From a checkpoint of a small mixture-of-experts model trained on Wikipedia.
Experts: 80 experts in each of 7 layers, 2 picks a token, a softmax router.
Below are experts of layer 6 (counted from 0) of a mixture-of-experts language model. Rows are named router (the router's row for the expert), down (a neuron's output weights, with its number) and show model dimensions 0-63. Each number is 500 + 25 x the weight over its row's rms, rounded and kept within 0 to 999. Numbers have three digits each.
After each expert's rows: a language model's description of what the expert responds to. This comes from a sample of Wikipedia text that the model never trained on.

# expert 9
router:560568506510512519471522503466484493491511504474517503490472537498478494494558507532513472502500481477514503525500477510518490498531538483506445473502511499485489464519520503461474506502507475
down3:462494458502439497489475541512485523472558494489474501519497488495504458493533516522524527475480502480480512499469471529521537473474460529481481484493558514503483495509482501502477495468541443
down4:508520486513541555465484498540456459460477495507508494493495521505495503487497518486490568524493482516468524517496472530481520511520478449486503524545463538530471460495487500522488499471495479
down5:485531504526511493470471467494526514509480508490488491472535455458481491464500546461547492525507472516497516489489484476455486460509505487503472520479466534508500499559507506489478467513455499
down6:473566477472428515494487492487528516514462484483505516510479449467551485493479521523515504444515484485515491469491478511495463498498482519489478484502487493455511481459471540483484561518498551
down7:513487506498505459504482457501527511493517496540496506488535520510527499521499497502573470492512512503496496462525515496492504479505528541493486482473513550479487449512566469500468483498492542
down8:504490479514467533485520479487518537459503471530483486546456474516486508483466529506487485510513548427536500518494484481503517507543500546533497475521530511532518466486527512466505457445504489
down9:531464510517467518542518498485502536522498473464484480485505513501474482506510476487511548537473518493504420479482439505516536547489546473457463506531499517522495533510512474490490462530505489
down10:504506499488527469505480516497503506495541511519485480512494493487482529498521490548517519515511520506524516461517477514508532488487532508482533561455521515512496522495499467464500496499502482
Description: Clause and list conjunctions

# expert 42
router:486492497510521520492489464481472490501518554506504519586516523508526539466515532487504530454519488496515463504468546526515552524511525508451528538553484483473500461531497506498493492517471540
down0:511504488513504522483522511479548488497521549537516496423496472495460483521483497518519508490473506463492548488498509508515447453506528462537491499517542488503505463518490497542547491492465510
down1:471504518475524481491533526498476505509472516515511542544539469472495503503521491485479503510541547483534483551511518498460495479496495495486498479499487461497503485476514545550490494489503506
down2:523489533522514525514527507554509510480505502478505534502512477539486532540509473522491445502524466541536518505476560498488476501483501487508505487467542506555485515500532519463453502541487489
down3:510475496488469514537514523511481480492542531532489497506531510531528530482495545511499522546480470521473522466509445501469497541589497529496456556517488495491491525483529505453471502526510521
down4:508478481524472511504481488503532486508503490538512524485523528472496457484495495515465490509493500456529481488481506499520509474529458488501439495514541513543532505562475478482510491521514564
down5:455533532492498557466492464493514520505508510511478482515457488507485501489530482493487511478506523477511475507481481503494431504480478484455498526513449469529486511477484500507525479522486555
down6:508529458498456463448478501500506502522541493473530484536498481490478477512496467520509530498500481469486497491474486521495538528471534454483483483509511472457522514508495515519470520517481490
down7:565498511477491504512489512479511537517540527535480531501498469494517508472521494487465511486478491531515524511485546528498507509477495529534417507469505458533450495500567477486482525489485516
Description: Past-tense action verbs

# expert 27
router:548477506478510482496479522501504533491526499506488502499529506499511507481512504517517509531498504472481472513510502514493491532537503463499503470488452486497419485564548462500544509504495509
down4:542479516469476493496496542522495510476494491446519490464523474477487474533505516473452480499488460487458482551488526460500500507526526505519452518500491519508474486495531485468505476490541510
down5:467513488476507502480504533511534506460517516450509511526527513509494514481475515469521490459501489514553505521502522515502496476475505532513509479450505514450514540529489473467534471525528449
down6:510518495480558530510459473495475504533539482520475450491491500492537468497466513485515531494456480526510505499502447541494474504509507528507514531494481515487467451476490510539517464522497483
down7:482523486489480513501496478516509478499473492526443475488520492492545497502519486541501537496511484478468507481528465481440474518491505499534507482479481469448416541508483482503521448479488501
down8:460451514519523500522526475490446470524477481520506465536494522558475538465505494491535505502488502487500496509478479527488507580490489474453502509472480490488539456500514532510449509464533504
down9:501499505573527523506491509488502484469513537507497511500519493460468478509513520507486460501560509494517480496530483512525495466501516523500487518486527516443504509462471511518511490459488518
down10:489494496485505540484496472509490515459515506489456502534482497513501505464511516538529513482495510514494504558489536497497475503495495483523493509449549492488445516494532488482559507493478454
down11:502505509510490477519497486493520504458491504499535475460495533445471442491476514505513529483506500451486474437527481486508518537472453531504529508529494524487506494515463529490499438493520464
Description: Commas after phrases

# expert 25
router:521549496493501478508473480508496516477484508504495502512421453494510503521488493535514504516488488537486511504523504485478542464541504527517475473448513545537499509436500524490462501480498502
down3:481493529485495476509505495484494502515532440549536501488497464499502470471478565484509522542517512506534507551513530504490542482526501511546512527517478517513527510462552491491494466482491491
down4:516503474470497526479516504492504500471491451485557488483514495520480524508498468504533525510501479499461492487526480513517512516537540568513527517557481466506529518474456503513515494511501493
down5:486480482491496517479485487507529499471504501555501479472548481483508464475496488511525522489507516535516476564499514525481490558527501510549496492538470500454490499500500526517489544508443501
down6:508483488485545498513488509475505541512517463482491515517517471480508533507430465517492506459477507523523543460521513490483551484529513510486562554528476466513478536540508471470467519474533504
down7:509484497518510499518501448452501547494478498506549474513501536468512505499523459513538478516482476525496482468521450488539452504513516481507442498480491501510501534539548484496497478486436510
down8:502458466489474489506441492456500509483505495484542498530523468489524531511468519492529504541522515497522535518448473488446471512495474451501522501496484501543480490512554483465508515497509486
down9:508513529512517506526488497500515524493520505474480535493517527504521473477520468497551460502484463460450487471495471519493548496454494440512513512526496513444435524479502497486525517503518494
down10:490508506503471481535439458502494487518455466552497540554503451469481476516499526492528524528456507487501525473512482535468498488447542469541506472482490545497507503508554509491487490471509478
Description: Non-Latin bytes, foreign names

# expert 14
router:500500511492563510536488531549509468542507507483491510514493524492524479495447515524518519525477506496474486504446487467521520443521502528445527498493493545465546481468494525505490464521506485
down0:455503510502501499481496522496519536505497483450528499524482484486472495512517456493516527497511542544476536565481511486469482486526510543498503493494500479508487493500523493506500521472476528
down1:498532492475513491461545506504491460500508528465513485487459523429468452512513485520546443485486508563516490524540480498514479472506504493521507536488511490538461518503545464478474505442509507
down2:514487507495550505540468532506499481508472533483488505446505454495483495501482508493423492495450429470501527518500508496483527504511488500499523504512472480534535490517490521487504496547478481
down3:479492499455460465535522477530501483477492478471500456555501515520492500440545509516543478508497512549507452473498475520478504463519525530512468467473520460488535489475463514488496476488471459
down4:495516513482491426492476518501491445525432551516449505519451496500490506470517478524506510503486501530506471499520495487524501523509542483499471477491482495519517481491480512483492532521514453
down5:471457520528517507490483500499545522508540545554496517484498485491522498511519492495487470478547514480459463481518554541499507468484543491516523487508493521492496566488490517508492480499498484
down6:492498526543525513488460531525468515492521522492522517490475518503522480474525542518511491499501484487501492542488423479501483497522463521558523522498530527473503464489479527568489459526510516
down7:475484452487502477497494551490496473479517475555485502505492504499504485481507558489514485514497511510517517449486463532484460483463571480516487510510502517523496534514482532549466522518510525
Description: Short inner word pieces

# expert 45
router:500565501493528521474450515508486488455500489517522501508487480501506535531520530529563498494509490463524443503509490495461562529491491523510511508525456509475494453505530486479488465476487480
down0:468503487537474483531476533458495514546509510493492478480471457528489506513464475488513507517497526558477497488477528503511478524442516462501453494522479493507466489518535493526494512498503537
down1:468486512481491488564520538514490500506472510500499517429532483494521481496468483465470470507533506506484454443450516489512461478510504556468519478481518545503525458506481501471530513487483492
down2:502522509489491516526497501526527537509478483510529508512492512501486526506523535489497459505493549523506531455466453502468500543490473529518516526496498504504521511499484521517539545473470494
down3:479487483486558518500523465521442504490510501484498479516492557521455496477499506502536532559523473557493459548496482522504506547537499505474507542508482462520523492526488498528473508526535481
down4:478501527517509512490503508503544469517494480505490503499493471502576504472471503529458500488478507501468435499457461485536468445478495484525470489539519527528514511520488525493488496514525491
down5:488506516525481451506515524503554490471520447467458482503534481503508515516491496535506502466479464511518501493496482485458447498503487484522484491521509526486503483452488512491476521482527552
down6:503548517535505489485487484465505480545493481491530498522510520540521474460480517480492503480503580485491480514494500519537476512481484471482498500541496497524489452509506519511508501504501490
down7:496546509473517515495485524542548515477526524484511478496508516514528494513509479504455475460509540508511461527529533494473500506528492485504491517472481453481546489485516525502491459535526514
Description: Modals, negation, prefixes

# expert 51
router:496511503527452452483495530462546476497518511473462505458506498498498451514444518527508491505494493497561522501485484470500496487510486509547447483528492498478484461478481520484511509502494494
down0:528475481528487528503513541511454486509504450507559480480490476498463485562478484479506485564503460482533510507480502507514533523520492501479505519508501525524487451531504511515494513552535538
down1:477546521512477504503478503500512519485512477499491512501505446523501533488457496501461545498508523516485515465490566502544501478473528515502505472485494553472454576497517489517479505511461496
down2:523506473474516492510471527460533536480460512481477502497469486501508533518455518508471506484480453481485511519477515453475520510460494522503465473514453526551481528506503569484499487506482532
down3:483526512474523496530474482494439469497497547511491493526536532518485485482543498490505492513474518462492482533513482499520487535480528501536522473519540479520520492506520496496454529435464542
down4:450511519510490528556553494501504500518485462486486509466481480505478467494519524495530476503505495432482482503508524475504487526496470516488500495560534504501529520500500507535499501467536488
down5:535480451476554483478492567484467492473481504487487472501478544497521529525543509498491513488518503505544516522516468468528511524472514527498475546495522492492467493463478481480514516523469531
down6:507479490462479479476537446530519543494518482460486538483504478511476514489543513488497497473502510543519512524508490464489561486481473489491468506469486499485485479537495493506502484523487503
down7:491485496530509502505548529521496511472495505499517482524470471486525482490496503499520516542514516516472467477509490520524526500526451542446513484550489486537527517522492502499526515503510496
Description: Name and title heads

# expert 50
router:547517538536465503447510502426539507544531465505528472516535512475517502490442481511523495491514489488527548494530483498485503539527502469515468491481453492524459503489513518477468532519529467
down0:514503518539463528473455502522488497477511506484511550507476489546525488520495480475494465538471505536491521542496519489564497496478512498498481484492507509513532486551481513513487506515528542
down1:518496515503519471493488461506504500501550563504471491468493455479529529503509512521512485528468490493514516469521485499483465483475461504469535505536444512500496483478478522523495454518456467
down2:523488468550492497530519502522479508480509511472524508472493453492514512545537515517491540563556498516528456534517469504473517492477494523527516502494529479542514481474498513432493490450491518
down3:455496508533503482525503520501490516452537485495493503570527516508486448519493473526486496495486543484506512499460471467485511521483519532527504462464496485466497538493460485499485521492489492
down4:443543491514521500517550455505501518510488527477488479482495538548485498516464502505558461489505476516503500516536491481502513475513519501494449459489494496538484477529453472491466472491498500
down5:525468501467481542505461491485508521502453501526478464426488489477469497503496513528514496493521490480530478488501463508474468484481497494491486473500508499484488462489490504491466499483501506
down6:454483487525517520531455492481527466505533465487488492488489482499539512500513551521499510512514540483512518512519507506516516510472473447497527463481481509551469488517502502502507485491523486
down7:522498532512439475476541497525494502516499507525466496482477460527505501479443441491508527472485552475510520491489480527512524494511508512518467474548498468482515451465526530517512488466536488
Description: Definite article the

# expert 16
router:491469543509463540529506491455498481469546508494482483525508529506495497456448525498515481536525521471531562481537544532506509466475521506527504489461496543488547510486513453532516493512494537
down3:526451466487481521542497502492473507502508475510483516482524484514510534530475504475533525468497470542521498491518475471518468497461515513514490458500565536490527496488496474482468494484473512
down4:462506443498497522509496508508467483492496504497496516494471525546543475508506532486484536504506490509479490512553529498503499489477486505524482524503535506446494532513483481493499513507508473
down5:518538507488486496461494477473469457499530493515464505476490518520515500547512493487507473482533516548512552521494522471478517527512501534558480557482494537509488494496490519509507512451481526
down6:521469514478558473495473549495500450482512460476520464507525455477435482500511500519525453494541500481505496515449485546487513525487520523508485492492512463513523458502505534475484481501504512
down7:525500533529469488501477472505497518532442493486518484560517487488490541495497503537504519491478526490525486542504491498486480480513482519515515476501480451487450511500484534481472496481525516
down8:495481480517516479534459493478466510500480476514537489530504475471492520479541490468515514513497536471513511567523518506545488491468531489517487513480476475514500509499516530502501532480483429
down9:490466495521469513537541457510513530532532510523500543525453452509511516508441518498530456495533514511502514482508508516506472444492463480513475506548490489539527542510497499500518518532462487
down10:526530494495522517543469491527489528499530473582495504480486490500470487471474473511507464495482539480499509442468494523504502510506551537481502497476502494496513490552444458514473474545512469
Description: Name-final pieces in tables

# expert 10
router:517479540500526512480532483519503445498522497544534513496478485515521525527510516538562471490510493526503503501551489455489451488482520543446514508494497499499470461487492502510530501500514523
down0:524512481531541499517478522487504502515478519529480492501514559532468483475520512509509491495520532536502479490506517469555517467499494497466438476473475517503472487503519532485502488493527518
down1:519507496518526495501550516471548511453470496487488518532482518514469523455497510435465491463519526513516517490527485506478497474479500504456523514502510515503472505457471535515553496508503493
down2:466498496476520522509499557491519503491491495509504530518514504488472505489491502512544504481481547511477500528498522454473526526469509512454451511491418495485513521569486515503456493502454480
down3:527477479516522516504539484489491507531519499498515486500515515472475512520488483447502525476462460490466499452466476523474495483502518476493486498539537479468496434497520501507473461532486454
down4:509548507467466494534491485512525524464507547511522482506481507531522504503493509454432526528479482499486496532465473485506494513514491506510481509500488515481529546530467481543493495510504488
down5:504495517511493500478500459511505493496511497485450518492495507487513431496504466457529511478486481473522523531513464498528478497527481499483492486466483493464470512499515510481494470584496519
down6:470442478467532507526498516533496512491453485460478535493534490491559515490484496485481516478499524478553513496484467482551514516512521480523499515534507493501505527495491478523488489475494462
down7:534462520530456508536490491467451497452492503532458528504515495480482461550509503485524488491549508458480521528480523468502472523509496525511490510508514491529495506542554499483514465499530486
Description: Capitalized word-initial fragments